{
  "rope_theta": 10000.0,
  "qk_norm": true,
  "beta1": 0.95
}
Below are experts of layer 7 (counted from 0) of a mixture-of-experts language model. Rows are named gate (a neuron's input weights, with its number), up (a neuron's input weights, with its number) and show model dimensions 0-95. Each number is 128 + 32 x the weight over its row's rms, rounded and kept within 0 to 255. Numbers have three digits each.
Before each expert's rows: "comes after" lists some tokens at least twice as common just before its tokens as in all text. This comes from a sample of Wikipedia text that the model never trained on. Tokens count by the router's weight.

# expert 32
comes after: "\n", " |", ")\n", ".\n", "\n\n", " |\n"
gate16:156149071157169139124089131132105116192106188134118156094143101094116090144120099118192125167143104151155079176129141140139167153132106131173118180112089169195145108118129138102081168113158176099103131178155173097146178134129159113156102086148165144146118083160078148077107152125118034105
up16:076086171107048106145159120127146162048104143137133107138161135121125161126138164156094175113150140106097132059115144153128126098113138198149161228157142140107155122155094165195136105108167109139156117123136112076103066078123118125153158161148089142128143176107172094160119154136157171157
gate17:130120177071159093157160132102138133107112163137100187152192102130139143152085163158167166158137128131138160173136096129131108106100082149097112085126109097128142109120139130158146099132136159100159136148127106112122144214117126139090185105075148152217137081134128080120175149117160247129
up17:059102136159113155086097133148152166114165081160180157149073102074093059097121119128122167125109130107121097151130191100110109133144124130133120087129118179137103154113086130064019095124113136133098088133125141105153092092171134124169094094130154103119148162108098188104126148122065069136

# expert 15
comes after: " of", " in", " to", " for", " with", " as"
gate6:142177171107129143161121125126090146132159161100142126116092091097120130160133151140137118121141121180175115091118083168226225107149108208148115137155158083129155140126183068179061120179160108084126100146182133145107121139143109136121089134116160109168142088161179103138158135160138138103
up6:105172169168162112122141097127142105127122097152132149125165124117102159128122135166110130128092168050101099108080119077138042167171083106083079126113192164164118154168087126148146155078192138149172128140155153111150106150109158145139182128152090125073077142122113145119149148090159201084
gate7:096187145100157143105118142077101164150142155108102128171104151193140061089174136169122099141094110167114163113172187136148163133097139147146123114113128135143181087134109068105101137095094083164188163158145137094112119096134084190129111135113162144114109073230143149100138140102090090117
up7:079120158166147123136134084189140132080133133127121136154127117100122184137103106065150128149163103107113162110090143167118109095142158125175150138131126114110076125122214165117165077222154155121115072113142074148145128127147126056094089124112207131159124131162101092121152082186104163154

# expert 0
comes after: " ", " |", "0", "%", " JPL", "n"
gate31:086132114199096150105098097127127204183137112169081176129123129081083137100105136124156117162172166168102147172170145090058117136073084132132100110079148132129178105064133100121161148184151155102117151107131073123103105149142141160069163116127149141109172151154083099133185129116139094102
up31:145096080115151132061139157145162072104091136071163134171121125132139129173102103144160123145105094116105066140096167139166162081132166181100100169151068174164110143138125145057182105055139087158126120123185156126126112158048120112127140160107148147129145136063120141107116180141100141135
gate32:133118134137182107104141139095117160140093211113133178088144124108105144135118116122150143071125127100139096147179135118175156133180115127087139145114186145139199084171083129106100155185163100152097168098102147158121147170144086167108123158143101096119088065096102167104198082117062124175
up32:143151154119016159168116123159200133075092127164057117093120150140148104149124104103103143133143141077112139152101111133165122172117131139122124188134144138101110132037134130101176123128141145063160092114174087175090104072091127154112092179135130178093152111130131167137097129128124125079

# expert 19
comes after: " ", " $", ";", "_{", ":", "}"
gate31:090121153109094125134129110120175098145109112098117129131204180135120216149140014084143101178109135105121103140166161116114164136097102099101154191117202141186128134171118147127115093153153131100110173119191166101139126190113100117166100123136118144103166116167109144121116090110093097120
up31:075135155136176138132173160145137132117136137166120142068088129195145068086060190100134195136122110147111128103101121187090125173120210133113169116146165075095165122161057124160134157079101139139111149164082156167098143138136128153104166120123112118164133112109126051131112124162127119153
gate32:138117116150156159118079158090157169118158098093123105106125114103108147139153075095126125128137128102088117146167128051089164135221099156098157134162166134152200102165134115090104127130109138105092162170149140169064131128141078046124138143114139096088058118145124118132076111088090194120
up32:071132113079109045126161124117069164135163117140167172128105105134073164080104122152128085115175127195180202121072168128109135153103119152117157157109082170146070161126098126117091093164186108113160115094112117095169130130096163162114150115151100159123171130135075123102170104088134142138

# expert 25
comes after: "-", "\n", ":", " •", "\n\n", ")\n"
gate11:169154094068147215098139064136076156095211140204099164131130158103159123118105101137082134134135158159125155150168128149132148114119154123032156109118162171110134085117066126114176106111144167101095152136122171072119135104161140170139147137096147123094142120116124133077161115106160139155
up11:167171165095108107090134106146094120125132142153132083078097137074116075145151141142169139126083151121146150041149165062099173122104150149130116194114090103097093153129141170090137184088161158120141122126074115156106171174112103129111073099117107111124107180146154128135051160085083127082
gate12:126180159140097168140154126149136164143157145122151108114146220153145163133098123172202101106114110133143101138153132118189130116119156118179121113117170160102104129081143093103109143133141113155190147082167034056102136169164141126101133139140125124146076061159171104107128087192129161096
up12:105121179158168196163186177157069162137129139107133137132092116132170159147124050130174119151101151159111132156152094164123124158067125088119134099147131122104125158056128161155129160076163102167130210142178067134155069195108135163092137147131103116106131131146103136092124100104133133092

# expert 38
comes after: "|", " in", " |", ",", " October", " March"
gate10:095177096142111097124134137111102101163112136208137132108110125050088140098123204089119154178148132159131109051094097104201193130063100101117149149143110150156123116088127135152114158097177134069112113122149104134156151086125176109093135133060101108101066133107145142127156153136136162096
up10:131082153100119155158088127125105131163220144089152123114147142196165128145108050187103102085165132103110145145173139156085116141179116164123107123141184078088118135166155130126148114165112145177128145136111165089075074169145095170114168156156178086124192108185112114141144108124118106141
gate11:142163156138107196165178133128132144104128156128189125117090145163122113092162132181118094191092091128185074093101086088140128135079135146145130118114065151129131191176116102138121144112126086139115083186139133129098180151177122147171107180126188112109204088072114149106157117123152131099
up11:137148116183123189105161169156124121130094139091136199110150186156130137160101102146098112242073090115163127115134158081169148146126136118132122121156153144122114130117103066128191130096116056167127124129151159149090174173137118099137156118197152118101173113106110112141145112190177156121

# expert 14
comes after: ".", "0", "5", "3", "2", "4"
gate11:139119160094137155078156092091185140102137093128088185200097193097099152132184144128114123188093122073150176159161117086180155126198070086124145144073117153103130170152147116104133099178142102106157144130128171125122142100067089118105077076153133106141103100149166116116126116121103114145
up11:144142103142110115163098146152072099134119165133159087049147084170166110131088107117150167056149146164122075091091120130088086119048188158124111105180106109125117101113112116152145136074134186163103111092116087141129105136186167142165158188083115162093132169140075157122106153112122146116
gate12:144145100086168149084097100110105108149084118126093141108122170145137140125091101194090069149108159071124139155107128114174153119082095185130135143130150079129167154089090077060146148105119139093134141070107180095164117121135161125166122139158184063185119061086135166187121134160118143116
up12:143143164128141058112123124119126162110148163140105093143152103136118104173180091083151162105139168137104153106138096110036067122084187122155107137100125149100143106079143146162167136128141114186120124192159077157096143140110144118077148142098108160077128147147101047057139176120183119136

# expert 16
comes after: " |", " ", ";", "|", " ·", "ing"
gate11:096188176133220176131122075078191106114092118166100125102115123125129178159168140178124061138135101124162098138152095144103121192125130135096109122169165133129130129105113146123145157134143132123154231118136121149130130157127145112161055186157116173109089135166155142089157079154097108132
up11:104089136145099080120110109104126099132155127113147127118171117133129087147058108170164099123092142154097109105125064147177161107145128193127123150127130140126141140135129121183119082162089108196099137141117121217111141094087165150069125185184116196031137109101156099144133126128143102078
gate12:179170110090123160147121147093102104093119149162059191150143151123126172111148100102059135163137104077115143124172116131136108126155165108094135199111107146176170140122129131111130175131046129135183075143128149090170138105099104106050108138162054076147178080124122132143107132152112141116
up12:079110135210119119101130088118138062162093108114153121110140102169108090201101160179175107068077165167162097169161140096146206145105079137125119074130125136079131125159115150140115084131188110136094174113149098151093119133159122135170115099095146168149115170157094135126068134121113101116

# expert 26
comes after: " |\n", ")", "\n", ".\n\n", " |\n\n", " Team"
gate13:109114145133089139132168164140126138113103111204116130036105146119137110123099132125029111138162128128101102153121112170097121143127116143170127114092152021145201121106163142055200103111119158097102134148106090127159148089105132133132142153124134082122095130182128142171128103130182171117
up13:131099136089113167118156143133125141086098185185121077071106143153132111101131119117085142154159099154111122160181129142086092125088121124132055090126103066156134100108138178111193085049088129093112185125084124149107151139096105178139116118096154064135188080154123119153145100128123184155
gate14:191122105142120153128166132086118130060171141152136133119154085124154190124133089135132140066132106133181131135066081119159129112168079151109093172090160090126131120140113079221157160103192129110137149142125094135114120126116154095110126142139107087102109151186122166180142154152184212100
up14:158110110164104140113126166107160080091135147136109123189094137118124103138114157098161105131143064134161107121141085103111211151136174091130148159145182136095207079077127120074131131129137141156077151108150190143135152105114154125182098143135086145185092131105066111149151189096118060092

# expert 8
comes after: " the", " The", "'s", " his", "The", "ian"
gate13:178155156099125178108130120144110135100099166126115123159204155164151126144147079185122174156073111115159078118130149098145074109135123108113124149085114141062127143157161095117071140181081136087080136123160102128149196122149154196142108133145154077156084112118166162166157054107100125092
up13:119128092161094113146121112134137115165161114149098116149050069139146130100029141127107142099092142134099113131098130129078124196095175069094147140150134129161148122158148115179094150154182181160132090185091131188108131133115144133054137120122104083102158165175143113183139157115154073111
gate14:206154103084103133109144176080183151142117129125111093146148088191125110097145093168154113092079151104102153100163097098185153165139147106130163134150127124134183101111077169104158181152137140120115168098208122138140150166136112182188144196147103160171152118098133089157126099148131178107
up14:121137096124140096135111177180131134144093119146093187152097161119137163150083132142082052156119158135131129119123101125093098115158165161103140071109166164115090163097124093146106052152083165129119197119117174091096146171086187081137114169104145101111075074134120095143119180081158097096

# expert 18
comes after: "0", "1", "9", "2", "3", "8"
gate12:135156083156054085150122112123141165208110119150135129163175119174139100098142053132165118167182111087143101101179140174186136110113129105150128137131164100142129109103136119133123186122113231118095101159137153144127129099156100143079112113162136134120120101175071123134088133047112168122
up12:124143153176164136113136117137153130086124074094077161133145121121170102104132137184100200087133184113132115191108094104119166067123147189136101083169107119096131136101086125144180159110121141099148117097188131082079146124155134147063165148166188119140140082100113166120103122123117146215
gate13:111179157136137174187181132083096125171079169149114137130102137158140112104154120076198142083098126130125165146199056143137130087148125103106126112123130198098152091110109085172185131083143127149101148136109083121110106131132148210124156088168105130090125072154080146151143130144094125173
up13:131128133210151064107124115107111123119186102124185089183154104127123171140116158126077149183085120107146077139078150115091128168149116126126108136170100182108153148085144132055113127143116120179051118142142128162097107149180170178077111173120145098167113160133157150140128151139198155136